python train.py --d_expert=64 --moe_layers=[1, 3, 5, 7, 9, 11, 13, 15, 17, 19] --lr_router=0.000249 --vocab_size=9366 --beta1=0.95
Below are experts of layer 9 (counted from 0) of a mixture-of-experts language model. Rows are named router (the router's row for the expert), gate (a neuron's input weights, with its number), up (a neuron's input weights, with its number), down (a neuron's output weights, with its number) and show model dimensions 0-255. Each number is 128 + 24 x the weight over its row's rms, rounded and kept within 0 to 255. Numbers have three digits each.
After each expert's rows: a language model's description of what the expert responds to; "gets" lists some tokens that make up at least twice as much of what it gets as of all text. This comes from a sample of Wikipedia text that the model never trained on. Tokens count by the router's weight.

# expert 19
router:124096156161134129112103151104158122127102178098088121091147144146154080113094090147098120142072147143116144156093110125139126140117152148104147150142139101132145117119130134097116129127110138137149170130113165137151119106142124123116125127144129176169107127109134114120115095146159102151101091104135164152135142141123131152116068113149127079151125122084119126130116128130143132143095092114115106082100150135142150125112116100112141130146116152110133174126155145131096114140121121097111095109117144079186140136091129126128115096110115143083106092144102149157128156105147134135126167098123140104128124075082111125161127158127106162144114124038106081144136137143170115110117122117164099108115095176106129103097135088140175099183156136143149113158139078135108129111119112
gate0:111117105113110117166150156129119121117120163156145143157115154174110163125101104113159133163122167111119093149112130113060138158144136151069107103120143103116143121120134116125124161111127120139118097104148126144127123155104154168131108165137139172150095145157157138134119107155147075157115138162093123120097159170163152141140158110145144115157135160106098120125140145100136132141153178141108121115130147126119106189102139164050151112152109094091149150151120101141128121130161143094069147113133088102145105130133103105161160134144128100148142143119140143085124151094184115160145133130115125134156150144117107098093124118138027143148139128094124098182105114135136138126114127124166138138141105134128133132173152124130153116153112103120109118134139153147138135124140101
up0:120076128150100141095137132100130130107125103115145137129110075150093135142144146153148131099117179105114158107117107155179116131147126123138143173160149079185136129149119111156111099133088112161133144132140123163137129120132127114138119086113085134135144155126097109165161103110131102128160125140143144147093107125148142135098175118100120168120122105116158113131100066146113137146125120122157135121092095110098157110108133121123088120110158142121095103131118128134135141140077105140125130132105152107109146146112090156106089147105140175125139136144161105172116129086090089148095119106130134165153151115163164139160134097132150157162099078118082134147093151138094121159097117140082143157167170133083162193105131135162127136131127147138142121118103125108149126163131102
down0:083143137122159106111101139104118111136128127134141109081104073085152138136126132083122094101123151122136111098096070174132117122121093149112109131163122133116072143095156116125114126141155167137100168112121144127123122132161074140112111079153109137130128169080130152176105132101141151147142156135119152129116149100129089101131134132108119134147131146123173106121145171126112104163154142126148154125142151132159113124151084119143140133128125140149167154125119105113095109144150123132149158124146119112147123135116114103118124097084116122092137082164086172128136128091071128105111095153150107131101170126136142126157165118066143136089177144143139131165116165182103100162158116107093102137129123086148129134135149135142118172110141093137099126121120157113106145175121094
gate1:145138158094148098111182132111078173115080141135112132133137151090087124078142132161163105119117148136147172128117146134163134159103099174107125174149161128131146128127154118142103152176139144125131137142154146146111148115099115122072145119132112131146174147160101156165092113131143134154119111104144097118108137156134148114154150112067108161123136170127118123136102101119162144108104101166128146095117121113105140091096132135141097122152169108126136139105115123100110115153097162085142134118126157120110114152127126161122104153086152114112134145160138166114127182122112126125155156136103146119142159123205103167157137117133131139166114060115135155157126141113138138117147159106094149113131147170114150164121142116125144143122158195165101132132120118122127123134158099
up1:112088144130091116112134131123105108168155091109104140118088135121147140141134126141163124147160135147139176071102112086160103157108100089095176133170153170144112105137141098142111128148158164077113118118121154117114128117166168142093134115116161155113122143155087101155150118125116117145147135110149140118146128142144130136119092122119156135124121136157141125136119154123126124128098135159159116092145101106185124148098131144120114103164184093099137141099128129131129151151123110091154130117140126094097135166140121156135153111059119123105188150169117118132143145142168159121136091072111129126149134129167089135117152147118138111161135059140185110163162096108141126142142151135148139110128172151138137095162143088144127135141172128158117164118117119143140159138150104
down1:102161102100133189098145150068106103120127126132088138146117098084155113140135133160096074122124080105141160095117149121170130134142106107095129124144163099129125119129083136107136117131140117129141105146130151149120130133120118137116124130112144132109162133136123124124134145138124119105100144124129122134150091145121104137098103135133167124110096131063170145134113135084100109104123165168143108142173131173139131164151158168118165139154126098105114109099129088159142099133104093070109144154090118114069133143143106126156159143099146131082144147174119104145106117093130132122120107092129106102139129105139116137134138103160126136087115130143144119124113185141106068164133153166148123130126152132155129154181177126092111116163159152087116149126080129114120101141152096
Description: Determiners and "in". The words the, in, his, its, their after prepositions in running prose, e.g. "in the United States", "married in 1873".
gets: " the", " in", " The", " his", "The", "s"

# expert 15
router:112142164114138167102114141116102137116131142094135117100167154130140141138093131121069130123121159125161145072182122134116114151171157134145090105122081149152149163158136124131151090162106123174122112135142138156150117146124152119094114067136142118112159097109175110114109117120155158132129126123161143168133103134156117152167142110127124122156158129095112160113127121113128137157108070135137110105122139093148149134138119163142131093143120124132116162164106148167131150158138072108139121120112096109153157125175116132116103127139130131122130157121105153093173199140132129149138114076116164108110082119169132129121170137122123191105147135069096139097142143166112181142085130146103121143139165116149135173138098116142110146138140130144124111108136107144138091135130113
gate0:149138141090133108141146141114084149090159101126132169110132130126142107087101135143102094144155126101139123137123090112133109118130109125171134120108110121111160131122117140115140155090146154138107134104098134150132172108110155126128128182143132120122151094143177087115125131137162164143105135156110082123148133159112089138119127171146143099120174154134104110155139129123088133139157094119131127136121127127092127114133140158135106111120161100121124154133111209134119146175149124088165128138132117087152078117111193136141136093145138133129124188135152124127099146119107156130113184148112195145080117136105122079139142145114103114117141143157090169129143086142096130059138156124148131163149115143124130111141092097147095138135147161102111133170126125156164097135099123
up0:145126122136134090131096133132175127132111093143128115132114168106134175152145108076174147086115118153115175150136144109146144113124122142101120170132133147131088164124109120106154137172139110149117140146141136149108144164105125142116139105135160122144145145118090180189072145127108151166193119130133146153141162090105164093133141117104128189150109121118140183132109108126136116157125162137123097126135113131142117122120128126059120124101114136139115157165137091134111126105131156160074100101135103123098189173144110140150095124126114141090136097129099171147135101136119106132170118106144097081164094120111125142129131126138151162164116141078110103136120115100127122152150112145087135118106133136148151164108140159109175121116111086140145147115155142139105144128142151
down0:143140120070109085125114124067092098125109125158117156114145141118138135087132155120087150117095116105091146094133171115102149151112095113118139141157128131083114120118138127154124123078083143119147140164157131130167132094139123112100136155164169131129165105112125164129161170151148169183132132155102071147141130115180119138133087151156129137097155148165156135132097134107115132119134109122124119140139135141113084111107130134105109200154159106131128112152136119094145122142101158091136113131165125129161092129116104151186134165178142152087133107137195127140157124135138131101082120144174137137151162115149120126101133116138137116149157100165115177157149134177161113125153140109128106133154112137147128140154112147153103106118138161107129118125096125126141111109121143
gate1:129124142138133144159155153099125138108112152121136132155150148129125148128124115162128102142106116171138115153106127121164120134112134093124130158137132151147133130104125119091114167171143167105119134148120172137153147138150095146101121147081139119124146171114167142130088088135142173148117120091155095147192144100094089173157106140125164121125108141146099134114155120097172111111134131103135113108154171121099137120112140098154147120147137168122107143121161152176099139159097143140138139087106161131146156119146109101160109102172077117111110104117065124160151132129165125127177134148042142090129130116118116140160095145149151133140084194123144143149138144127138070088148153127104133119143154095131134125116114129094136147103115147141091149157134113139113129151087144
up1:100145152103163147084144113161145092118110108127113159096138174148132115117087144103132166106131131067108103134108164130142136146133110180124093135133110119096111110124121101133117083087113089139107119132128108132112150147106115148140120111167144140150131139115134122166162195116098124122112145113121111136117146162121178115101141126137095123119154151107139128171101126165143113114122118127156128107060072162158138093130136153100162129137110165134108124069116105112111153128137103132103107147112101117100150147102094160155188143091142107149138134182185181104135115113133099140137118094165135165117114158109110123056140138146116146134133108121111118091135125173151160161101138131126140148108097114116111144121154110127111128148132156114107131146122157118139097176127133
down1:152148145103125111132124152175123170146143112103138182163116111126146117169116109185142094149139100130164128102121155096137118146120139097100146188186131134118160112108159127123123149117156141108122120113101149096139122116143095180132114127160147139149133145131110126111164122135106148123151083122113136091161165134113145113153107128146128130073132166129124086116140156119136123104089181156135127188093114108142128137118127096156104139074091142121099123149122130165176151136140119090102183115111111108122149169109134129121104169131163162138157104136131097138100150094122093135114125166101144181128176098163134105102163127094095108138143142111123111150125106152129123121147152119173158126148099144137146146169157108122119127136117160166124096097136090141098127118103115
Description: Leading digits. First digit of a multi-digit number, mostly 1 or 2, starting years, scores and table values, e.g. 1987, 2018, 12,645.
gets: "1", "2", "3", "4", " Order", " SF"

# expert 24
router:160131123118125115164135160079127180172114129138126129084135082154083115097134134168114102127120108174143110105142122119142119163129111135113108128137148103096111139092140103096101150098141139135149097151132128097079122113107153133106119144116083140139094121164144134135118068146129171111140150125146122152123088141158146157145103120153089163128132174152163148143074180136151102122135138139143156135109153165134116174149125134136143097140115118118100097124150137116117140092114123150127159190155104112093127111185124145115131115117101151092129141131108114120126130146172123092180140150093150133148141158161147121128130124136102097147136096100164111134083113128139134115175118105121162168130164140134157129152093131096132084159135140161116147102132084118175126139081117
gate0:121158150096102166146129123104102151137144131119092125119104154123130116137150132095095113130094136146132131110151117165108083115181126105118109153151140130111153163134146141110105148117132140103102113153140109139109161146128106150136121144156087142116124124115137110088139103127127107107179094136104099121082106109130083120114115124134100135137107124142131154135137164147086091117127103119135147141087109148156156124160091086143164133146124113145111116093144137134170111134128104158125139123106089128108140096125121132138156141168088063120091129103144085119108132126220134128139146143104103157148139153163158098100094121149191154153149161158132116146125118149084142081142118158131120136175212131083146093125135139124153112120115175088138146097126141112139105145140130
up0:122102149085132174024175138114161099117145145145128139149188118102144097133135144109134121127132117155159178145135141131068135101147114114144108082119121164091129100180162147084136136132110157139150126118097130121182155136111128140084148126136160122117120142148095139132119172135159136133119124131117116103119129095139167127174116118152096133100129122101122155119141148091142098136127132113105158128156084121119126148110128131136104114125110144143082130135158154123141128119118136108125122111139100156115180140131118165132065127140135168151148092122122116167095151161141133119139173122171122124153130129156141133092107137158161090129092141129112111115132137120158133159064097132166195131143128125115095158145115129106101140139112158147142123148142124099081114109145130
down0:101148122128111139139135123085121135088135134097113141145133157157101161137115171087121110102144088131132116154167139120118163163136133133138102099136101088101150122108058156106100159115157144116116118144138116119115101135106161150106095122132119136181125162107140157144128103112183156104113152156094138147105129169124160129113164113132130134123162124163101096113120147181110115087119144092167099156117122130129141115097079145102127131167101127116135134167138114089121124104129099142131119107119102100137144113160130135151117113170119125110175162137121111138218115134152137126128118103108099107124123132148159109151084125101138068114131089107107108098132112127102113109129088106110157134119179124130133119123145153130103142150143162115124178094186165098163113133109164
gate1:106117153094150134083153150111136145143157127131079134108133145143137061149132148155115139123098109143114113158104143194103125095120137168128125142119109163127108136132131157156154116165087109128142113110123137132115127149116106134119149118171124124109151118152142117110115164100143112109149103139118173139123108132111092093110169150151100174147107183120160103127146091088113087130134115117109131134108107148142097117138145102099117076128141114168143121188120137148133182115138146126146150121086117132106126103148099066106123174113121135105100127156129170115161130084157087143110140119113107129128124138141146135087115141144169166134100166130093176105173128108119125108109119166129108139141093127126071128096116154105127167150153151128185156137125118113119112126166172
up1:153101118162101118103120119133140121151125115175140132119139123106179137163109099114115145096115110161147136098125134072124099162131127091095182101121117103092144072080136096139128107115160132171167135136154119171178109117138144107134116121116123137110128139136155107128134121118107067128115151055143088157157156152142150128126110115157171093121147078137105130157118129147168107148128147154174156158133141125119138110100108140132151143151092120056083097107126139119142116102067142112119132128141144124152155108109143138123093104102120144094162111114121119119113116113144131138128142122140146127161154153110145113130107134121072105120131132139112095133099099126133153137087159105107142136114158154144183134122112104137131196088081099158141114125133144130129166121139111
down1:139125163127139125103127149115143123137127151143098109151120112128151148171118130134097153142136092136149099163120199132087172106152099149138154119139172119116152130111113153146083141095104159094115145100121159109106128119108137135132125145118113191073115097142097102145162133108124105107125163156176109111134108137080177121116081137166147115141118142125129107158118141133112100094101185159093110145176104100143140108115100127095141136148112147140114117167119156125152096144108137105128140154132147128130114136137133172176087128098155107114096138094179084125141125145143134150101090131092124101119095135146126106145117151163103153195164133157184128145119109091142104154115140158138137164107131142114140129132107092117142072125112124111172152146154139117139130119123125
Description: Mid-number digits. Digits inside decimals and longer numbers in census stats, coordinates, areas and sports tables, like household size 2.47 or 32.77 km².
gets: "6", "7", "8", "4", "5", "3"

# expert 16
router:138150107121127138150102110138140109115171155133173158160142065147107110143122155122096106158125127136120162117138129118124142109087132093097076139158135146155095091148160126131124153132101117112093158164147113131115115118136125119128085122165134149118167135084166118109100117105117149115086134133108083119140149185159109136085112096156201098157121144108098126146117131132137124118105086155148132139103109150095096156106121096140093131128137139109136149165164090138144089106126098071134119096138134129147098127123111108132123088151151086118088150126124112151119163165128101108150121102117160177130116128108108098145142122140102116116132187108124142167154090109097083151176142134101135140105144100150129123155143099082184090143126131128135129107121138128129111142121094
gate0:133159127148112122109154144139127105133114128113138123121165122095137150139099135189091125148097140133112122150137103115154145149140157142147111120108108180104099072181133157123144091116126102165140160135151144076154143116136139121149156121171108121124138129124106169117076125127129149156097101105139082138098153092120120145139109153113133124103119110124105118099133110137121152076144134065126118110153169139109115120167115148132118153157126080163111148211071100146124162132102108079153133140135138124134118157120170103110132111129133133165146140076146097136144109144097121121168119155160106105100103128129134117068133113139095158099115134127139195121127131147126173144133144141123161126142125151110097113120117124149121167098148103127144141142145124192115147112147172
up0:157125157146088125170148165120128130119091141115109099140122137105104139121130116083159113118130130106131095117150107142158147124117112078124140125133135134143117144125140088143131132081095136112116122060126120114169145125095124182093121129073148111167149142124152136114117110115109117132178133140150175100175106116140115143104132096126134154135120096152114176122101106155159069181128144141144144092122126104130092130132171077130108105097138118162112130099134161139149103091129119098107122124132158103131100098140098175150184103109112147111132134122054106124149131135150161165110115141103106139145117121126132167160138128109190156127116152108126124154133158135110109114132096128181089082169101095137099151081130113176110134139125126122114118125107110119103143117117140
down0:137135139123159141180073114161149116170113144122169145114144139103136172120122124127091141104119157125101122132126125126136075116155119111121130107112161112109119149155135124135181141099109062147114084113151122134149125133154141159131147092140107142128153125123185123099124107138124135111137135133138160111161092108162098140119149139109123165111075141178097150084102118137101110090151109139141115112104121154108112103135139121132135122122125127115120101122113136068146148108103148131161161102145136135132057140155111152153139149072148109085147111121158121094105160126119083161121146070157141161094074151178110137141122117102154086097108113107132139160157144140129136156059116100123075131159134148117138145120145143126116113128137111116135136150132127151153133107137183
gate1:092175119115159112119182143110140133116097134142138116117111107156125093144135140118106144152108134128107138126154149112143129116123152108126137146148124149116141121101118080081089141088147124124134116112137100148136116130110188148139140122099150119108110153152128132143126078166111178190115165147143148140097094113132132147106139122146138103145131157128109135113151123130125153152113135145107128150101165139190148125102112103093100096156158095102137124123168151142130171122120147066105106088136177134144129131164130124149123146132205071126139132136151157132168144134131149124138141136168127139125117133178138118117137124122080104116112106092115131160123090118108133138129191104078125103165123163125167150110091112096064125090167105120134116130128099155155140132080106
up1:127163140138134130140164124123150112134123156128143106103110086128115102118142131134101161156119170127138107122157191114122144142110134133146126087109140117149128106091150117127113162134161156116138127154089130138151121169118170163127113079163128149098154165095159146151095081131126128172127095097160130144153150146103140144115103126118149069156146131132119086071133160139089119131153129120141123139074136152141118155118090076109112136136136091102148137162153127155152067128114139095138090125135172106137136138119120116137146105100173068117107184168135171142093153166103146138144117136133184111150101170150095129106134113152115153142109165124114102166108115122124098100114158133124109139155153129104169154130129130144115116125167086150120131114098163139118134133113112
down1:128170179125134135098127104166128124145132113129144106158183162131145154114138137106135144085126148144162077132141146106082108140136119126123093084139176124133134112138117119126132082149127113099120095103080128119173113141108099152156140127170141137133118126158183115140126095136138098159142150103135136155104128128115149163150151104124095167168109109112127084110151105160127119135160072147130142120078114135087120117110118123203128150123139131112114170163131103158144114118135145110147107158154119123149135096119079134131150110129124104150134141083114143060119104117113106138132128105140158119125158130104105114140086114116088162116127145109109118138092130142143108150128098099131136098153153126112098106158142113178093134132136127117146159092118169147144055174168123
Description: Articles and determiners. Articles and quantifiers opening a noun phrase, such as a, an, the, this, other, all, two, first, often after of, is, as.
gets: " a", " the", " an", " A", " one", " two"

# expert 46
router:147131132135117123119114088170149140170080128123122116162088123175156138148150120157111112166125115127142164141107116090093147149105148159131113107114121113111135136137121103177144094136134122107134103147133120086154172164102148102132149144102082094109134112164124107112143129117161126118097103141161093139095142099146155122158125105140121183093116156119078104150115088123161117127137159135140126166153151156123103138170083107136148156108152106118149105100126190156148109117119139145144110132163147165099129148182149091121107137175169188151126140142128145148092090127131115169132138176117110129119134139111093101146149122109139171122134125111133127105158137157105126116131110152144161118080162094139153127092112119147156122122119175129150125110064140126129167140108103
gate0:159126118123117079108172130170124148129135146126145119119127100110060130166161127145120120132148131116107117120088136120128132119093119165130143160116131137060156121110114188139173100142063165116130100129159131132156091132118117125132112154131123121112126124111164164109171143160133147097105162116128160134107127099103124112135146111157107112123141113132107142132152119157126107140084157126167101132160143132120116125124133128109065110087117157145174146150093167129131098155090084139134128120108153136146094157157125146111145114100127157131182127143154090132138138138102116126105098086121125094132097074141138100137160154137148167154099128146073129104161134096129121138089135126115116170113105127139099197124173084133150146111129105131170132148115162129143126168121154
up0:117152108127105141103126107135139105136119104069176153131133133169116122126150141087173130147121119112153135130149170113123113109057169136113093140130164074117162129134185167155166126117104125168118085137130104127185120125156117115150136146141127142113179117134118127080114107136157103125171129119124074095111089144088107126098110137160130144120135134163149138129099105102134134118121138125143105108120130181111140120123122096136101134122139121139087152114113161106150073175107132117149098165135103090157113105121101135076122118160124142126140152110164119107182156135141131130131152133130159107158116122132140090097150130133119140125115131126149087066126160112095107108116139133154117116099093094080152130138133069124116099146146123163155147120110137099169135108149136
down0:140170181141139104139162104092144137125154160122157137108065161151139108124118190109155102104171099146161110137130177114113135109126153109126093101130148131135146147108160120116118112135183161132116192106155122142141155125129130120158131126149097101143130146114089152080145158158165169100159128115137156120131119166122111128127118108134123143145113085119165117138151095147146145117121118105104122132147121143069100109135138136140118111122161125127124127145092120095138106125107117154124087193108102129164161172126106141150130109097097114175106097126140126115115106139087099151090077106076172128134125103159110110100125091103089115135124147145120101123146122097126144122148119119122108165160083088147148158192131129151166130138137137128109148123127144121125111154132109
gate1:087150115119104170115152124127143150136097111098154159146135116135113112180141125134142144112127140133095108149103122135130114134106118109190168146176130110117131145155123125112127079156085114109160116128129135149116109164165125113107129136089128121150143126080115156131137085130118127112139120108131137116182149132111122082169135125125108157183092122136152109134154111154146086120118140124133111148139162148130122094150102120133102133087134176134126128119092139161140145109116151152120139138143111191102102150108116123125191092134093147125123108121170104143132133149126129159156132076148071147129116124151106132099137149168100102175093096119178151162157114164162101144110161087172137144152124145115126167124097162135113093134126169105094173121124080106086126139128133
up1:146147118093154122148144128120113147118148122166098115088119121079126172083159149121111092131127167103172109102138125111133138101169143127136111124120114115140123142145108155121057150082120158113070168162131142092133112135118137120151116107115158120108138091145169136108103170119131143145161195099089130112101095087098105116091128122149136119135118163112136116113103136123144167134132092131147132122136099119122135141093126157087128149147149114086138159122124114109119151156096093138144138084116112051119156105125077136158109137171140119149122127146114150113163124128144110096124121124140169175134139123137160112144165138118150133093124127157138113149160122089059152119121103141127172121170095126156119118149176119109122143111134114158129103111127130152091124148170114
down1:135122145091184162111114129120159084144145142138100136149117115092138154116162115110102125101093135155170151114142142090169117107148133146108117167155120127146097096119114102109124166106133135157142155152078118136121154140143111102125145164096093169104106135152152123145083094141134125123095120125096128105123137089159146128138121146151112091114144110105107168179136131138114115150094112115152136140165143104145123095154159100131116141099135146122127141146140091131158130131115120169121177095091166167172139139145092112136128101083105134115169061097163172093124124113145122167147158110140137144138197161176135071133119128168139140139158160119139113148139120138144101145092165103149111137107129162130124123126116111115122139113123079151120141182142125127097130109123108
Description: Prepositions after nouns. Prepositions linking noun phrases, chiefly of and to, also from, with, at, between, near, such as Coat of arms.
gets: " of", " to", " with", " from", " at", " by"

# expert 17
router:114143142143140125127121123138141138132152145121134137098183102158124109095137155119136109158123125090137109102123090123101108118125166109142119111129151153127124126119110136178120149110123094161184168149157086080134129133158137119135159151110117101138160138122077108138103098136136126108111159123135079098102126103136163108112196125110138151137162105132158146105136156142112137164158132081147105159073113127129073121124134139126129140115111103091168090137058147193158105101141144137109149115142112141151107110131153092073111130133167091141141139128126132120154146132132144096113144126174111139116118121140095137115177128122093135166099158136151108117150089146108130103118121090183120133179101135107079133120139128085125110158147089148144089126139118086105127130106126
gate0:100113131117138134087137124110118112086108139139153123139123148119103121095105111112109110127133124130137171099143093111138102109133093123127141132156131160136145152130142092106095111098103119112152123133114117130137075130113100111132145119103117158111158108112117162177128121140171123157101110135150148152167061158155113115129125059107093104141146132076154124098131090126095154108105097150120108073168171110160125093127136156137105105100148108146131137141120127100155122129147144111096111157149106126123093132139151078146081144079162138133096148114073121115112106106110130148136110118099180141113161095136131190125172156075089151103144160120114137107085109132093114136107144122130128134179094139132116127083148156107107136123092123134152132127091112129144181112130144
up0:170110152107137112120091116128157118142157129129173113144135158130169151150118126146150142142094107133127161134109141085203110111141135156113149143158106121145102123113148112140131152153125161143147092121100122180061114109123152133151147121137083128138137123117163111146100122132160160120142094136139148115138137131153163105136107187153094105081130097117099106096069079130160124095123120127122122105164101109119116117118145089084176151139110128134115143150160139135147145142137128137154141120096096097158137175115123119106122095146140124087115133157124113131095149158104098115114153105123140138160140166085122130172136168118125154106105121140073130124124151145126144116096100150114046117117103100084152114162110125145182125119133154137080102120129098125141127139136110
down0:138185147156140151141107118117091117129194146106155129100119118164098129107141139066118139160103122146128103151097135139132126174136150137165087138133136126140110103136127149111094136170117143043099123102098125137116151159110123129152154081146108151147152117108127121125074135101075128115107070096127106126113129117119147138149108107131142169128138141104091111133167097110124109094109129106150103124135112178169182140172121145106099154147145111132111127142143131150164112109124096092105061107130117128100134141139133118113124111156134100128124105145113145112112116135147133120126174103128116087141170100135077107139086132131084144119138157093142127113086126133070088109128107108138116114134130149136128100123125107164144163101118141114123149152156134139162134171121087
gate1:135124098146149107114126126127081083084113164118129120188093113119130134173093133166144201124155165135116109151137139109070105117107135110136075102117098141111113104124153122120125103171152115122127130145145122157156137078137104104180136101097148135158117137103134136097125143104119132157150115126095107122101120108129117127105130122093137128131108107140121130133075113100131124114103125148145111129088131113126164120100130128128102142152097141149097087123124124136152128123123113048110123116158171094150138130120160121126136127141163145088139117151091141138146101133125117196114133097160071125152130154126112103119139177119100143117113116141123132123083112137150124107092109119098136120070192130149105123090089178129168107155182132143135127149145165141148131122124139
up1:113156084134134110133139129124129094100093109097176132119101126148113123138089115107159128122129099115126147137114142144103098131161165084151103104142064114127136115113141136106120129149158088109116201094150161125122177138175153136119117143112135113141110150115110093128154146124096140147161145170165104127150121110081129101128140158121105084160131147133098101116121104159158133125127113116144114120099155123111151099089142135152102133132082103092122108096110132153142110151110104091128140116167137119157149128128137076128119111126147151108130139149132169104167106060117138148116125151142106123150146120083129146129158091102130114132131109133081142141123107156182163081173140155134142106144142103117113067181146115141135137119112127151166117145137105187148085098138132
down1:155135139141143106145126109138138128111103136143177156134151155074087112177069113090127166136152145151145129096111134125134131173128108085153109104104168160177152152121128127074146131093134157105106090109137158097142110142138124133151127128099132109092109066126110111118142153153156145152157120108092114108093099142126121122129129136078132139114167135155141127132136144147170137129120125102131111144112134117141132120109162107132091132192124127127090126129190166095110114079128139109095117106112157122125146188128120112146164137113095149100134083121116103102115094079156159144081117104132107113110123129160136176116168096142152112143135135141111108150111159141153139084107108142144173118136153069146110124142127158122115139121156140102164127159104121119151120130126104
Description: Single digits in numbers. Digits inside multi-digit numbers such as codes, model numbers, ISBNs and table figures, plus spelled numbers like four, ten, eight.
gets: "5", "6", "4", "7", "8", "3"

# expert 23
router:149101125124133131092137153151088157146156148181096123152106108178108125124129097137145106118161141138142091156176156145154120111149144110143118142113148121110100161142139151135109145155103146128144183102138160127108122143136158144094122109114107147146112130113092135100104134096154075146120125142113134115127164121093133124081114149135152114164138104153089158126142102078148110126101155116152153123136111168115145122099107115165128128168116134148110114099122127129129159178094119108115162117129075114110086079198113162164121150145146102124150111125153151116092108096109116100143132080119106097184084115112130135152124138155124157137145088124143124146133109115120142178132125111101156115163146093135150155109112109128123134104079176148109098160111137112162144144175165
gate0:139168126116120122114119107106118125134106150098110153088122064085127134135177152109107171161121136139139128099114114117122125119108156121157112151122183108086103146096112200153146151144148116096100144066112102169105124129173126155125140105177071148104124158135146141152145093116165179142109118126122146099108138113092098138163111108142148140108145089114117106116101122132106150143128099159116137153093151131107157110124134110120081105114144137135116172133068151137116157154098171074128129144141145147131132112128135121127088124102132120149151171140149112149104160112138121142112147174114084152164134135140116144094127106158100139124138171122123154152109171132115141134082090090106131100131125107100113128128115105154091172090099143119123131126121103122164119120110147
up0:148109141137079152153138130155131125116131136137167140139113129139150168147136097155103116144101156127129088142132128120101122123136104101139094094115164175171100150098145197101123138100176127124135109140161166148133135117149126165134129166105142142160121146121124105158125128130094162121129127098155143130134127106169089103137146116121097128103161130131131108126122157107132129199123150125150111164125139136148125132149144138136074135133099181162126125095117127137138121098139148087128192173149112123113149091130162108114077147102122101129132137139132087111080125149162147165153098174137127142188116115136115107174159132120113107188166164128147106121116116131078175103139139121134104146116111095115152154132133105178120154124083153116136146151153107139122109135132178
down0:123091127161137143134145186143181145123103101151118123109169147151140126107078126155133111147090111131149170115139146143148110121095155079115162130117085114129108109117119121144104128125116160116107152132105104078076123112143168110133105117146144140132132161139099148131129126129140113171106106075129097092166071130124137113121173103103122111090132185091101125116106108120141130119150102106120113162139134147167138154116160124142134161138134114096100134104138111159138142119166144168143099126107160128118166146137140122151141156125106133151110121127106112160144104105156135178150180145106134118156150118108095105153145119153131163116129146073098123092144112104195112113167125147138137138110097124124097131089135125085163103137179095131154143191113097143137137141112142
gate1:088113135108112124116144132096153108178139110118115125130112136169132098100128134124138107086101127136123144147143168134136090109103112107107147152120117149116078082137109104125128136110158168163106148122104147124089133149127117102158161115160118131149124083150110146116122093159158102162116098139149094126135127108168156141157150130084137099118134126100136169121135111111103124140110131142156133091119086136128136115105135095177097081137114142147128169108143131113123124161120114123152117120139104170103108124152190117114093167129116181144146148121149147140120124130148156148111141169136132151102143175086201114131118127162128092165128132094167099106133128113144155088125113098164126172101077123104143083124135085103088121133158136151124078092155127155134126176152146
up1:170115126138140092112069153097119124075093120122124150159170118114144147125160097132151137173133120136119160150142122149126126168133136112096144106133128091108177150104131122164142126155099110148166088201143114113140134124083098163119090186142132121098177174141205147118140124126106139103120150148143164148128140152110170136089119138161126127160112149142133101123108140114102121132161115132095115091159106168139129118158124094097116139100134128149199090120137162130139095128118150134158120129134124090112147116128121182114148145113175104137114116140136128109145115152111130144130139124121212153146145105165137160112121089131151144113151126139121109130142154151144144149097128153142121099122135166146122133089108156136137126169118100108104136120139167119096138130113124
down1:134150088116130115150112116138125076121110115112173138111168129173128109099092125118110164068118095132105180083094140092104133131080163100172122112147126121099102101141152134090117117121127108137148123135107151156111142174126124083150145137111138125121134133154135148170133103153140134104115114150157121122145118113141112151179103109087088119109102125106144116147123075126134151151094141101124123107141170110140152105123135188103126143125101136139126165120134135150115169105111117108174147160140129143118130122105140070118101128073158145148142089076109127174084125083155096150113130151164137118102137149128076101115092151125098137122112128098119096176173140105156140070096145098130115142157119112129117121134121093106119162146127136123125100132144149143154104122119139
Description: Sentence-ending punctuation. Periods ending sentences, colons after infobox field labels, and "by" in credits, e.g. "Colors: Blue", "Distributed by".
gets: ".", ":", " by", ").", "\".", ".\""